Weights of a small mixture-of-experts language model, trained from scratch on English Wikipedia: 1 pick a token.
Below are experts of layer 6 (counted from 0) of a mixture-of-experts language model. Rows are named router (the router's row for the expert), gate (a neuron's input weights, with its number), up (a neuron's input weights, with its number) and show model dimensions 0-127. Each number is 128 + 32 x the weight over its row's rms, rounded and kept within 0 to 255.
Before each expert's rows: "mostly gets" lists some tokens that are sent to it at least half of the time. This comes from a sample of Wikipedia text that the model never trained on.

# expert 30
mostly gets: " Nominated", " products", " copies", " cells", " effects", "%"
router [130 136  80 168 145  83 116 146 105  88 150 149 140 203 136 115 173  51 123 176 146 116  71 162 138 110  64 170 107 180 113 180 126 149 126  77 137 144 174 104 109  82 129 105 214  87 149 130 147 124  96  57 164 134 144 107 117 170 147 156 111 128 134 122 139 130  95 128  97 195 177 163 126 174 129 118 158 146 126 100 151 150  72 100  87 108 120 131  84 125 129  96 143 111 136 154 100 147 156 102 160 119 177 102  87 170  99  86 134 137 122  87 116  72 132 105 111 138 158 135 170 137  94 111 213 165 133 115]
gate9 [151  54 146 166 101 163 149  65 151 154  93 144 150 110 142  94 111  76 122 106 111  93 198 118  86  98 131 123 127 125  73 169 142 113 130 128 134 109 148 132 148 143 118 174 155 138 135 111 227 121 138 179 106  70 125 111 141 115 130 128 158 155 169  68 170 150 157 187 103  89  81 154 152  85  76 132  94 105 136 199 120 117  80 179 153 162 134 173 148 156 141 156 130 113 103 139 127 159 119 118 142 201 124 101 145 162 110 126 133 175 120 107  96 121  72 147 152 112  98 159 130 108 129 131 189 111 153  53]
up9 [105 102 131  90  85 144 133 118 107 133 148 112 133 160 114 117 124 143 119 101 154  97  35 132 107  82 129 160 106  82 159 118 144 116 170  84 159 178  94 106 142 197 121 161 149 107 119  77 144 102 114 128 128 135  42  81 105 102 148 127 170 119 136  85  70 118 185  64 159 108 176 136  73 112  96 121  75 122 106 153  82 127 145 111 158 204  97 203 180 117 107  96 109 109 127  87 165 115 101 113 111 102 142 148  93 107 152 106 111 101 158 151 108 158 115 152  70 138 131 144 125 117 172 164 137 112 161 195]
gate10 [ 38 114 144 123 159 138 100 111 153  73 123 144 156 139 105 124 142  72 174 106  90 141 137  81 100 147 160 199 108 180  98 129 128  60 105 156  91 117  61 101 163 118 154 159  69 110 130 110 134 123 123 154 155  68 168 156 116 167  87 139 161 206 121 126 137 138 162 125 152 132 155 165  97 115 139 106 150 105 144 166 162 141 147 160 129 128 139 166  80 138 205 148 152 174 142 141 160 133  98 112  97  99 170 156 126 129 104 180 104 185 127 166 133 109 130 153 116 104 113 115 185 169 133  85 143  93  98  56]
up10 [ 79 118 145 128 107  68 145 115  73  47 148 113 159 181 135 117 172  90 154 142 111 113 122 123 139 144 126 140 101 133  85 135 141  99 143 144 143 103 180 140 140 148 122 153 160 129  85 135 126 137 132 127 153  96 105 199  83 154 112  97 134 113 120 130  81 110 204  83 121 150 171 148 102 143 175 134 147  74 167 102 130 103 181 118 107 115 170  76 150 107 149 159 119 178 124 130  86 117 106 106 112  49 176 154 164  65 113 185  58 124  68 168 155 176 133 109 124  98 124  40 143 108 125 140 142 131  93 129]
gate11 [145 137  99 115 143 125 166  96 204 157 147 177  99 174 193  95 192  88 118 107  95 173 165  92  99 120 142 118 196 105 148 145 123 123 134 140 112 106  68 124 106  64 131 128  97 171 126 139 131 123 129  88 113 118 123 108  42  71 184 127 198 176 110 124  79 122 121 154 175  90  82 128 119 121 106 126 118  70 146 126  70  76  86 141 123 144 103 104 125 117 156 123 136 100 111 135 114 166 121 121 118  98  90 189 137 113 113 179  84 118 110 100 125 129  96 159 167 155 141 122 162 117 149 149 108 205 141  81]
up11 [ 71 145 123 103 173 106 123  67  92 127 175 136 130  78 115 177 104 139  84 182  99 179 172 129 112 131  77  79 122 106 154 108 181 118 108  63 147 120 135 121 119 109 178 150 164 111 163 146 128 160  88 104 156 139 124 100 102  62 132  64 104 125  92 198 120  60 123 112 139 105 112 111  92 123 150 153 117 114 107 172 137 102 109 129 142 157  87 105  69  98 157 163  11  94 161 105 108 131 128 151 127 146 135 163  92 145 180 122 109 114 105 162 130 119 160 106 171 113 139 171 141  92 117  82  97 130 146 137]
gate12 [150  93 142 122 177 106  86  49 171 146 160 153 175 113  91  78 128 123 152 148 130 147 126 106  96 136 115  50 105 106 107 136 139  67 126 144  44  74 116 172 182 139 107 126 140 161 128 125 159 128 143 196 129 137 174 100  78 152 173 140 121 168  86 134  97 112 144  84 145 151 133 139 109 137 144 135 158 146 134 107 194 111 130 159 130 173  69 126 148 140 138  94  62 106 145 123 208  61 116  62 106 136 150 132 125 201  96  89 120 119 150 134 105 153 130 138 110 151 132 144  81 121 143 113 156 114  86  94]
up12 [147 131 123 103 194 148 120 129 143 127 123 193 171 188  92  96 127 172 188 167 117 114 143 117 136 117 164 164 129  97 105 124 149  67 102 119 163 155  83 158 138 113 130 119 101 145 111 106 149 122 193  98 121 152 125  88  94 188 176 130 135 114 137 223  86 168 156 120 142 147 117  92 117 140 162 121 157  92 131 106 119  94  87 128 132  92 111 105 186  97 160 112  89 128 158 120 209 130 139 114  92 128 177 120 110 144  98  46 138 147 146 171 143 152  61 148 169 123 160 133  82  61 151 149 186 131 101 140]
gate13 [124 130 152  48 213 148 101 140 131 134 122 106 125 110 134 113 134 101 134 136 205  71 136 118 170 208 171 155 196 175 175 124 147 136 147 121 116 152 131 132  69 117 116 176 164 187 106  94 124 124 163  90 138 166 115 106 141 164 129  85 112 155 139 172 110 100 172 102  87 130  79 118  87 148 119  92 162  59 166 142 137 159 115  80 117 154 117 118 129 129 128 126 119 138 131 115  56 129 125  86  56  69 142 172 149 130  87 187 132 153 148 106  97 111 110 137 114 112  80 108  87 103 161 137 126 111 127 175]
up13 [133 140 161 113 136  88 162 137 123 121 149 117 156 139 167 120 103 109 143 106 157 148 129  77 154 123  82 147 116 118 104 125 196  97  94 117 117 141 152 127 130 108  94 127 116 134 156  69 123 107  85 145 153 154  74 158 152 152 178 176 124 120 113 121 148 182 155 117 134  98  70 114 131 148 120 194  93 208 132 124 199 123 105 117 141 134 164  73 151 106 118 152 119  97 161 149 160 145 129 154 182 162 143 103  47 192  99 160 126 109 118 113 146  93 107 150 202 170 209 184 188 124 172  92 141 102  68 112]
gate14 [106 114  76  44 119 157 131 120 146 143 124 151  96 138 119 148 165  78 118 141 175  78 104 118 116 129 119 100 184 123 165 102  91 169 112 154 112  99 113 114 151 119 127 176 160 150 135 132 139 135 152 169  67 125 104 176 162  81 138  47 108 121 124  87 107 130 131 103 174 122 150 115 160  92 115 106  94 103  70 144  83 113 123 170 166 198 141  65 132 161 177  75  85 118 153 119 152  93 143 142  46 162 106 143 154 172 167 128 135 113  96 135 113 126  68 101 121 130 129 119 133 172 191 189 174 138  97 144]
up14 [107  94  56 169 143 102 113 131 115 193 163 157  73  94  97  75 144 115 145 107 155  87 143  89 135 150 127  93 186  84 121 161 119 108 134 156 158 119 147 117  63  75 175 186 141 227 127 145 137 165 181 184  96 138 103 149  97  93 132 100 153 145 138 124 129  94 121 125 163 150 141 162 101  86  88 125  90 103 121 142 103 160  85 157  61 114 101  40  99 108 163 162  99 132 178 117 122 102 152 107 131 111 131  93 123 168 139 162  91 152 150 112  89 119 111  84 113 151 177 132 143 110 146 117 146 161 159 124]
gate15 [150 126 158 142 130  84 171 133 187  83 130 117 154 122 141 134 179 151 150  83 184  92 143 142 100 170 139 166 142 151 129 167 143  87 148 143  90 124 134 115 109 110 140  73 112 119 101 107  77 165 134 129 145 102 202 135 116  85 104 129 141 170 159 155 156 154 106 174 113 105 107 140 112  64 155 148 108  72 172 138  92 139  98 104 175 170 101 123 103  87 168 167 113 162 107 128 143 202 114 113 142 106 149 128 146 122 184 182 137 109  92  80 115 165 143 130 133 138 205  57 104 128 168 164 137 130  35  85]
up15 [ 89 121 161 111 139 155 111  88 105 161 159 120 157 104 105 176 139 187 135  90 155 138 131 107  48 179 107 111  71  87 106 189 121  91 147 142 169 102 103 131 152  88 100 135 139 179 109  73 125 141 115 193 183  97 146 147 129 115 131 125 118 114 110  75 101 176 158  69 168 143 186 203  97 104 142 150 110 189 178 125 103 170 143  88 110 102  98  96 190 144  77 104 151  94 143 131 179 131 144 148  98 125  67 145 135 131 163 130 122 131 148 142 115 156 139 107 130 163 117  96 148 102 188 169 143  99 115  86]
gate16 [160 119 163 118 102 163 115 124 105 103 117  62 175 161 124 112 125  98  94 128 123  75 156  56 151  93  92 125 103  98 115  96 162  98  91 102 103  90 166 115 111  81 107 136  89 125 190  68 106  85 178 109 121 162 164 125 164 174 129 134 168 125 148 147  96 158 129 137 157 132 117 104 114 129  34 130 140  64 101 171 108  84  86 145 146 136  72  73 155 131 142 178  87 153 147 180  59 139  55 156 123 149 139 171  99 127 141 172  99 169 150 151 110  98 163 107 137 108 103  84 126 119 124 151 148 106 138 105]
up16 [123 104 154 111 106 173 136 150 165 147 171 104 102 132 125 122 114  75 106 121  43 119 148 124 178 135 136  80 145 119 114 121 126 204 137 125  91  89 135  82 128 114 116 129 146 132  96 181 116  39  99 113  88 101 142 187 172 111 143  86  96 152 110  89 140 188 184 138 128 121 117 143 139 172 161  93 142  79  97 189 175 116 119 142 114 147 142 141 112 167 161 123 221 156  99 124 132 195  64 159 139 106 168 143 182 116 122 139 137 151 118 196 164 127 137  97 165 132 138  93 114 143 185 124 142 129 133  95]
gate17 [152  78 162 159 130 151 172 116 110 122  85 124 164 124 142 123  84 109 122 122 163 171 124 100 180 139 139 153  79 108 162  92 182 152 117 135 110 125 105 121 112 145 141 118  70 144 149  93 151 140 188 210 110 146 221 129 144  93 181 165 118 135  85 129  25 167 120 118 134 131 111 131  76 135 137 147  73  60 143  99 117 165 134 161 124 169 111 180 109 122 116 167 121 134 145 131 162 121 116 118 132 101 131 122 129 170 138 159 107 167 159 122 140  69  82 113 128 128  74  71 118 134 110  90  34 110 109 138]
up17 [127 135 113 104 163  77 140 145 144 111 163 167 137 146  68 121 122 143 133 129 142 119 158 136 147 104 159  41 116  97 132 129 110 103 116 148 119 141 216 114  96 142 106 161 117 152  97  94 127 160  70  91 158 142  69 123 132 101 175 157 115 122 112  37 168 116 118 161  96 115 128 169 104 120 100  94  84  97 127 153  88 131 109 142 143 111 165  99 166  81 143 163 189 114 123 159 138 185 110 119 105  80  84 199 147 169  88  96 177 154 149 196  90 167 111 170 146 106 112  74  84 148 155 119  98 105 104 158]
gate18 [139 101 114 117  54 136 147  92  80 104 100  77 100 110 142 132  96 140  75 152  53 114 149 113 146 166 126 120 115 101 122 110 125  67 142 171  85 126 101  93  59 154 110 164 104  90 112  99 111 192 130 117  90  72 163 134 124  65 164  91 106 128 154 113 177 108  93 100 139 124 134 133 115 110 116 153 125  86 153 118 119 187 101 116 163 184  82  62 154 106 141 130 118 182 192 141 123 159 131 127 113 219 120 188 130 108 102 122 139 133 144  96 114 139 111 112 115  88 120  53  99 132 129 181 104 153 106 156]
up18 [113 124 147  76  76 107 169 147 126 102  96  34 147 136  77 109 102 175 121  69  95  99 144 120 106 149  94 104  55 110 125  94 176  92 114 105 121 122 121 116 119 100  72 155  86 157 124 139 119 136 148 137 155 119  80  89 107  94 146 176 167 122 191 153 107 130 135 135 119 159 102 163  87  91 187 135 117 173 160 174 121 171 112  97 194 120 162 152 196  95 138 115 121 144 155 149 113 131 114  92  71 125  97 152 111 134 170 126 122 105 150 125 203 102  93 111  86  89 110  59 129 166 170 127 130 117 151 157]
gate19 [170 138 147 145 138 112 112 103 145 119 172  55 156 127 116  96 136  99 116 150 139 137 143  21  92 106 124 180 147 136 136 171  72  90 149 173 127  94  64 142 114 153 116 148 136 119 142 111 189 135 181 100 129 113 142 153 134 102  90  98  82 136  87 147 143 130  89 125 165 110  87 117 113 175 138 111 110  61 147  81 156 159 127 146 172 124  34 108 160 143 111 108 110  87 100  35  68 138 124 130 138 127  44 143 180 117 141 141 107 112  83 127 123 144 133 161 111 111 115  94 105 176 117 115 117 114 133  92]
up19 [ 94 132 145 117  69 137 104 154 109 182 150 156 106 155 101  93 121 100 187 105 105 108 101 175 140 172 115  99 101  95 175 107 125  80 104 112 111 179  79 125 122  92  78  92 108 166 129 102 150 132  95 133 140 122 137 142 194 110 164 129 126  83 105 103  82 138 152 100 123 149 188 198 128 108 106 165  94  98 146 137 119 129 173 125 161 178  33 117  89 158 162 146 117 110 171 175 132  78 134 174 152 146 126 159 125 128 203 192 133 115 152 130  72  77 123 102  94  89 130  93 146 104  95 155 168 160 129 133]
gate20 [148  72 117  61 105 144  73 112 118 155 148 112 122  82 126 158 201 132 123 141 145 114 160 128  88 119  96  75 126  44  79 157 148 142 161 138 135  97  61 166 101 123  94 161  82 107 176 136 121 132 204 126 150  85 161 108 156 158  94  92  77  79 171 127 171 126 174 139 224  76 123 164 171 154 130 164 141 114 145 136 131 147 158 136 137 123 171 138 149  95 116 108 149 116 101 118 182 135 131 144 117 171  71 137 158 112 105 141 153 120  88 157 120 121  89 160 127 105 119 154 128 125 190 154 103  84 106 104]
up20 [ 83 141 131 134 107 117 161  96 165  58 141 139 121 133 138  37 142 169 120  77 104  73 112 135 153 109 154  82 182 143 133 129 171  99  99 210 115 127 170  85 163 158 121 120 118 208  78  87 120 147 121 145 105 154 103 121  89  89 163 109 166 143 106 108 130 142 160 126 109 158 171 103 128 125 126 109 174  93  91  93 107 149 109  86 190 106 123 113 153 192 111 198 153 157 177 167 140 146 159  82  88 119 105 132 101 106 151 149  82 173 104 129 165 167  87 172 135 149 144 144  82 144 105 116 124 158 147 151]
gate21 [113 155 212  66 120 197 124 123 108 146 147 156 103 109 139 139 133  95 156 120 101  82 140 119 104 139 126 110 132 121 175 140 151 114 130 127 155 140 134 134  55 128  95 124 121 197  93 117 156 152 176 127 129 112 197 144  95 113  79 130 172 124 193  78 155 112 170  97 161  78 100 179  67 106 134 109 119  89  58 161 134 175 188 115 163 188 123 147 147 139 123 139 101 109 117 110 163 153 101  85 121  96 107 133 116  94 104 113 148 157 115 130 205 186  59 117 118 140 101 178 131  92 162 138 153 106 136 138]
up21 [112 163 135 114  81 181  88 125  84 186  79 123 122 147 183 106  87 117 114 135  94 108 144  49 194 180 154  88 172  99  99  76 152 141 185 128 171 111 141 175 150 177  89 136 132 104  72 169 125 170 138 113  84 135 149 112 111 107 112  93 105 104 206  92 122 146 119  91 149 143 173  96  94 140 149  75 123 143 137  80  93 141 179 132 131 153 147 102 123 139 128 147 142 133 119 114 132 161 104 141 119 157 156 136 140 119 127 119  94 140 120 106 181 198 106 163 138 167  93 101 169  91 195 152 142 183 108 166]
gate22 [112 152 154  64 135 127 123 160 116 109 140 144 108  81  58  59  91 118  98 149 151 185 146 125 203 169  64 131 153 127 176  89 149 121 119 118 123 136 173  74 108  91 117  89 148 142 143 138  93  78 140 123  96 117  95 141 109 146 179  99  77 167  91 109  96 121  80 153 154 169 146 116 139 126 158 151 145  35 126 136 112 182 142 158 147 168 138 108 124  87  99 145 125 116  94 176 153 103 140 166 141 147 129 110 120 137 161 191 207 163 127 166  91 123 114 161 178  91 117 151 137 164 147 169 175 114 113 147]
up22 [ 87 101 121 129 157 144 125 153 119 113 207 156 109  53 105 110 146 171 140  79 104 203  96 169 105 120 148  88 131 128 130 125 154 128 152 131 161  75 133  97 142 133 123 128 103  75 112 135 112 135 125 109 131 125 146 128  99 195 146  74 114 151 177  99 102 131  51 151 179 114  92 102 133 158 138 159  95 131 117 211 100 112 114 125 123 116 136 101 154 102 181 141  74 117  83 145 142 121 157  72 149 176 140 158 100 102  78 161 159 133 129 198  82 106 130 136 106 156 163 106 104  90  76 164  85  75 128  66]
gate23 [132 116 153 105 145  90 133 129 182  97 142 105 104 106 119 141 178 161  92  99 171 136 150 122 160 178 146 139 167 105  75 117 168  89  97 116 108  92  86 145 141 174 104 126 127 191 201 114  98 156 118 145 100 101 106 160 141 166 134  88 187 119 129 155  84  97 130 142 116 172 178 145  89 142 159 158  92 111  89 166 164 154 197 144 106 233 123  57 124 115 109 141 103 147 107 141  91 101 181 123 102 103 102 118 102 138 116 190 170 152  81 140 123 168  96 131 116  96 137  91  86 124 112 163 185 161 137 151]
up23 [127 166 140  67 129 139 168  80 168 184  45 167  94 186  99 111 102  91  90 126 134  83 132  77 126 119 108 167  86 112 147  98 101 124 124  67 133 116 147 145 169  72 176 134 120 139 124 125 172 147 141 132 112 108 182 108 114  89 105 107 103  81 123 101 139 135 163 161 157 119 153 158 148 104 116 101  31 124 123 139 123 138 144 146 141 105 162 128 118 168 176 170 114  67 126 152 123 108  89 115 149  83 106 125 175 182 199 137  74 102 184  87 121 118 112  83 119 141 127 130 160 137 171 157 155  76 150 100]
gate24 [ 63  61 175 111 149 137 134 145 137 202 108 107 136 103  76 170 120 120  91 131 122 103 130 141 189 159 140 113 127 128 133  75 186  92 108 147 126 166 133 161  45 128  26 139 117 156  92 116  75 187 129 142 156 156 166 122 112 140 107 141 101 106 123 136  95 154 115 106 142 131 103 155 118 110 110  94 134 118  80 126 187 162 141  93 110 142 150  89 108 132 106 126  71 172 212  96 132 106  73 136 178 172 120 152  60 106 133 148 117 127 138  84 172 171 118 152 135 121  99 102 173 156 117 126 125 123 116  92]
up24 [129 108 149  99 107 159 112 108 147 155 118 114 143 117 117 122 123 120 148 141 144  63 128 123  77  97 132 123 130 148 192  58 106 126 144  91 136 163 143  51 101 140  61  91  86 157 130 132 104 161 106 126 139 188  94 140 106 122 122 147  84 130 125 169 144 140 126 129 151  92 109 190 124 147  70  57 156  70 143 111 103 220 120 112 137 157 161 150 101 110 120 137 123  76 142 122 125  99  29 131 140 152 149 101 127 157 122  92  84 111  93 137 123 152  77 134 105 102  62 138 204 132 109 119 149 179 107 190]
gate25 [104 149 127  69 171 128 126 113 123 129  92  95 115 124 154 103 127 164 150 153 138 132 137 104 121 104 111 115 143  60 149 171 174 112 130  89 108 124 128 177 150 124 116 116 158 153 100 144  65 196 115 138 117 130 117 142 177  77  88  73  82 170 118 117 110 158 156 138 180 165 124 148 123  99  93 115 129 108 102 175 145 126 101 141 128 121 139  91 146 139  75 197  72 140   6  79 138 104 152 125 107 144 109 145 116  54  96 113 127  99 185 147 164  74 141 127 144  99 115 205 116  87 160 153 141 123 104 184]
up25 [122 102 171 141 182  99  89  83 111 129 175 143 147 113 127 129  84 145 118 140 102 125 168 101 124 122 169  96 107 145 141 130 211 168  98  58 153 169 126 154 156 103 173 164 146 126 108  77 152 134 107 107 129 117 165 127 146  85  89 122 159 135 227 177 123 153 118 121 154  96  49 150 137 146 119 168  88 131  70 179 126 132  89 161 160 124 133 123 105 159 130 149  46 148  92 112 158 158 172 168 125 164 102 122 169 124 136 116 110 142 133 127 185 162 144 113 198 104 121 173 109 126  66 125 108 157 111 173]
gate26 [138 194  95 124 111  83 117 133 157 101 124  86 168 156 111  78 134  60 128 125 146 101 149 129 134  94 120 115  87 139 116 113 138 109  76 158 139 163  98 119 168  95 112  89  90 181 139  76  80 137 144 148 133 126  97 143 130 152  56 147 145 140 100 174 106 191 122  90 126 102  92 170 154 207 201 118 146  78 121 157  55 175 138 101 120 106 113 129 131 145 136 133  76 138  50  85 145 113 100 106 145 139 155 109 110 139 123 168 181 147 115 109 118 187  97  93 155 127 158 112 169 127 213 126 114 118 155 152]
up26 [104 183 114 153 154  98 107 153 150 143 137  92 146 155 152 136 161  74  95 160 142  69 137 111 120 136 143 138 105 116 132  78 156 184  97 127 144 131 117 157 129  96  74  84 131 143  98 113  91 106 146 140 110  70 162  56 168 117  53 112 161  88 119  58 115 190 116  60 130 110  92 141  82 196 202  92  90 127 182 170  75 174 125 106 135 177 138 145 116 109 120 139 108 136  94 171 157 125 126 103 111 128 159 119  63 111 119 126 191 114 116 103 123 205 123 133 144 116 136 134 127 138 156 127 130  75 123 128]
gate27 [116 124 190 110  65 111 189 127 113 141 141 108 161 126 132  94  70 130 125 142 170 136 127 112 163 165 131 143 178 158 181 107  87  91  86 172  87  97 107  63  88  95  69 131 120 159 152  80  95 136 159 169 136 115 123 132  86 165 141 118 125 165 113 175 128 100 158  93 162 140 100 124 152 116 215 106  78 121 122  80 190 121 101 152 144 140  97 131  86 157 132 124 149 162  97 123 110 151 131 109 171  85  97 105 111 197 130 151 146 133 182 137 166 121 138 148 130 140 154 148  95 108 148  81 195 141  95  48]
up27 [130 166 177 158 110  89 112 140 162 124  97  55 151 157 130  90 101  85 152 109 181 197 172 142  67 146 120 121 161 192  68 139 138 107 167 142 132 134 126 157 150  91 130 167 186 136 122 136 158 117 123 135 118 122 128 131 104 167 148 137  90 124 124  77 137 141 249 106 122 106 129 151 153 143 108 106 115  88 135 139 108 167  62  96 128 122  90 113 113 171  70 121 168 156 123  93 152 128 109 121 160  87 159 180 219 108  85  86  99 131 126 128 129 172  85 108 135 138 145 163 154  84 116 119 138 147  88 114]
gate28 [123  61 101 136  91  78  95  88 183  84 138 123 116 131 110 118  91 131 201 146 102 116 108 210 179 151 152 129 157 127 113 175 129 132 104 146 108  75  87  84 111 123 133 119  92 159 182 118  99 126 134 174  84 164 193 145  74 166  85  97 164 143 165 102 139  96 112 124 123 103  58 129 182  71 143 140 135  78 137 114 111 102 155 171 175 166  97 161 100 132 130 135 118  78 159  94 169 153 127  97 134 100 133 176 102 189 189 165 134 104 167 142 122 147 134 126 117 157 154 150 135 148 165 129 108 146 128  82]
up28 [118 123 156 150 130  81 121 126 104 113  98 155 174 148 105 139  73 151 138 170  88 114 142 172 137  95 120  94 144 113 130  72 147  86 107 138 121 140  97 168 156  93 148  97  81 126 131 101 164 104  97 208 120 137  93 131  50 127  93 138  53  87 118 144  72  70  86 149 101  98 123 103  82  85 128 123 178 131 115 157 102 101 131 184 118  82 130 157 145 138 144  93 107  71 107  98 100 131 168 149 130  81 106 133 134 116 112 140 145 166 141 190  82 233 106 133 122 124 113 137 175 150 157 110 175 107  67 140]
gate29 [157  99 107 109 134  88  78 143 116 153  69 117 117 148 147 107 168 116 155 157 124 151 158  88 144  90 185 159 161 154  90 122 110 159  90 151 141  87  80 136 125 188 168 118 122 137  67 166 175 148 146 150  36 124 116 207  59 144 125 145 120 138 110 116  92 146 193 166 145 160 117 116 132 111 152  93 124  83 128 175 145 120 119 136 130 168 134 147 124 107  60 116 129 115 115 129 183 183 110  91  97 134  75 120  76 113 162 149 160 146 156 117 133 181 103 136 147 112 158 141 127 160 146  89  55 141 149  55]
up29 [112  99  92 165 130 175  99 149 115 148 113  74  76 143 128 102  85 114 168 156 111 136 167 118 155  48 177 102 141 128 156 141 101  98 178 147 118  99  96  97  69  81 155 132  68 102 105 130 219 181 169 167 107  87  89 158 162 127  77 169 167 174 174 114 137 162 123 173 111 121 160 133 120 139  93 125  80 116 134 111 115 118 155  92 137 157  80 121 103 154 122 101 118 121 146  71 119 175 153  90 115 148 111 132 144 107 171 141 101 132 134  92 114 163 118 172  97  99 168 153 124 122 142  94  36 120  94 101]
gate30 [153 104 130 104 125  80 183 112  82 143  73 138  88  62 142  71 165 132 153 123  91 115 115 145  56 147 168  70 189  91 128 113 152  97 120 147 113 111 133 143 158 114 123 122 134 143 145 180  93 123 123 133 134  88 173 134  63 131 199 129 115 172 107 137 110 110 140 104 109 135 121 112 155 185  99  78 116  89 163 148  79 173 136 113 127  70 136  79 116  87  97 108  48 142 128  95 182 116  86 119 104  69 102 113 133 170  99 136 117 151 117 105 157 168  93 143 168 116  98 159 134 126 150 104 172  80 161 185]
up30 [167 158 110 112  86 130 139 134 128 100 134 181 116 139  75  78 164  88 160  83  74 142 139 200 114 173 122 126 164 128 152  93 136 203 157 184 107 101  90 160 145 181 135 130 138 103 174 201  84 154 183 111 168 137 145 112  83  97 149 150 164 118 117 121 142 153 124 131 140 114 153 101 115 149  78 145 119  73  85 122  73 148 148 176 181 164 138 137 112 151  93 117 102 142 143  87 160 139 176 130 137 162 144 130 140 166  92 168 171  85 113 132 106 127  62 140 130 136 151 110 131 109 105  61 206 165 157 132]
gate31 [125 139 130  99 143 128  86 138 173 141  68  54 102  87 131 112 163  71 179  79 133  99 116  47 157 172  94 153 123 122 136 130 117 134 133 125  65  93  61 159 114 153  94 123 136 173  85  91 144 114 120 147 175 154 169 107 146 132 132 127 141 142 140 168 132 136 122 159 117 146 126 150 137  88 127  89 102 110 121 111  84 148 107 154 136 135 151 164 116 115 179 165  91 180  54 156 125 145 142 139 163  86 108 134 151 122 158 212 157  84 132 127  57 168  82 111 144 132 108 143 123 195 173 179 133 176 177 104]
up31 [ 85  72 160  83  85 113 115  79  95 134 172  89 142  99 103 118 194  66 175 117 118 154 138 150 136 146 110 130 119 162  59  74  93 145 164 134 124  74 123 126  97 121 137 151  99 137  89 125 121 127 147 142 164 160 121 187  99 158  85 159 179 186 176 168 123  99 180  78  66 114 159 108 130 149 154  73 140 130  91 136  81 148  90 149  92 190 139 132 170 121 118 124 109 138  91 149 109 153 127 114 119  55 107 159 164 138 121 110  71 101 160  85 120  60 125 131 166 145 146 120 120 135 126 158 114 158 156  81]
gate32 [ 99 114 171 119 156  50 165 149 142 139 139 141 122 140 107 135 151 149 137  86  91 127 127 166 140 118  93 140  69  60 103 120 127  94  75  88 124 120 134  94 109 108 131  97  88 154  93 117  98  81 123 162 144 101 142 178 102 103 104 107  76 119 132 104 101 107 142 147 112 108 135  91  77 147  92  95 147  67 134 226 128 103 170 137 170 128 107  94 194  94 169 151 167 114 147 110 185 131 101 115 129  81 125 196  72 170  64 167 139 149 155 192 102 105 139 126 155 153 162 137 151  76 133 116 100  93 102 158]
up32 [ 82 110 141 145  81 112 129 139 117 119 138 150 206 113  82 159 126 205  47  74 102 110 105 124 117 127 125 127 120  99  92 117 118 140 127  89 132 114 142  61 126 157 152 120 143 208 114 117  47 133 148 167 140 146 156 148  48 158 116 155  38 126 137 127 106  99 166 114  36 116 149  91 102 140 175 150  66 102  82 148 121 116 109 163 147 124 103 131 177 152 158 116 130 147 136  79 154 121 132 157  99  95  99 135 127 124 112 153 140 149 116 184 112 170 123 143 134 163  87  87 114 131 147  74 122 106 149 121]
gate33 [171 144 131 139 141 114 176  99 137 115 106  92 130  96 135  90 128 133 156  85 101  79 136 151 141 123  98 187 116 132 159 155 132 109 170 132 120  70  86 134  83 133 100 162 158 157 181 128 129 152 127 131 132 111 189 161 117 177 186  47  92 160  93 119 135 115  71  96 147 104 106 133 117 169  82  99 125 100 155 152 111 117 182  99 162  98 131  47  73 125 171 148 141 206  81 140 200 164 124  79 167 127 115 154 104 168 128 111  85 156 113  91 107 181 108  89 160 159 167 138 149 130 154 130 177 114 124 141]
up33 [159 102  88 176 124 156 136 180 118 146 150  87  84 155 132 103 108 116 123 158  88 179 140 120 169 106 167 151 185 108 104 151  72 187 132 147 100  84 101 133  89  87 102 182 115 142 179  94 161 160 149 113 155 115 172 181  99 100 117 111 108 105 158  99 136 126 120 129 101 125 138 133 108 134 227 156 124 108  90 196  89  92 169 166  89 126 111 113 117 140  75 129 144  94 155 115 118 114 185 152 136 137 162 136 122 110 155 194 152 181 111 138 110  65 135 131  89  89 171 179 178 139 123 137  75 163 145 160]
gate34 [108 160 215 163 158  99 110 166 128 144  88  90 162  77 136 111 125  75 139 179 131  57 111 114 120  84 128 101 121 129  90 126 147 102 154 102 136  57 140 142  85 148  95  68 117 148 102 113 157 103 104  80 126 116 157 169 170 158 147 123  96 129 116 151 109 141 122  98 166  86 128  93 116 154  82 104 125 121 134 201 148  98 174  93 153 184 158  97 110 161  89  99 109 108  95 115 169 149 144 109 167 121 187 127 168 170 126 106 112  99 120 109  77 151 153 179 140 137 173  61  90  72 147 170 169 141 110 156]
up34 [151 144 174 152 118 104 114 145 125 152 107  82 106  56 132 118 118 139 174 200  84  21 125 122 188  90 125  84 152 156 130 124 178  79 181 144 121 112 124 140 138  83 145  57 160 143  98  92 126 139 131  89 171 105 138 172 142 176 162 110  82 141 155 143 156 126 133  90 134 131  99 163  53 139 112 114 147 138 104 155 151 118  93 120  96 111 152  93 113 147 197  73 110 110 102 122 127 139 135  98 144 194 117 122 139 187 165 123 135 149  98  65  86 169  84 135  96  97 133 133  97 127 149  82  90 137 128 119]
gate35 [ 98 194 147 128 170 125 167 179  94 158  99 124 137 121 144  99 174  89 149  85  99 178  85  35 112 151 148  74 112  91 109 149 132 116 136 125 119  81  92 148 145 141 135 156 140 118 111  60 172 142 138 136 154 117 103 112 113 120 142 143 109 104  95 106 130 103 127  95 119 160 129 110 172  66  84 115 102 103 124 188 143 143 189 194 179  92 142 117 103  96  61 140 177  79 111 122  88 147 131 137 110 131 145 112  65  94 100 113 100 166 131  77 105 152 124 116 116 186  52 190 123 101 129 126 110 168 114 142]
up35 [156 102 123 146 126 132 191 110 138 109 160 107 135 166 130  55 104 180 157 122  90 151 143 114 185 161 154 101  78  94 130 162 152  95 146 128 126 165 171 115 159 201  89 143 100 199 129 142  91 134  86  80 127 122 107 166 151 138 135 122 114 157 115 121  87  87 128  50 123 165 122  91  73 172 161 125  72 150 132  89 112 182 167 108 138 147 136  66 152 110  99 161 139 111 140 170 125 137 163 123 105 143 105 100 119 151 142 170 140 106  96  92 180  98 130 134  80  97  99 207 163  74 108  90 153 130  94  93]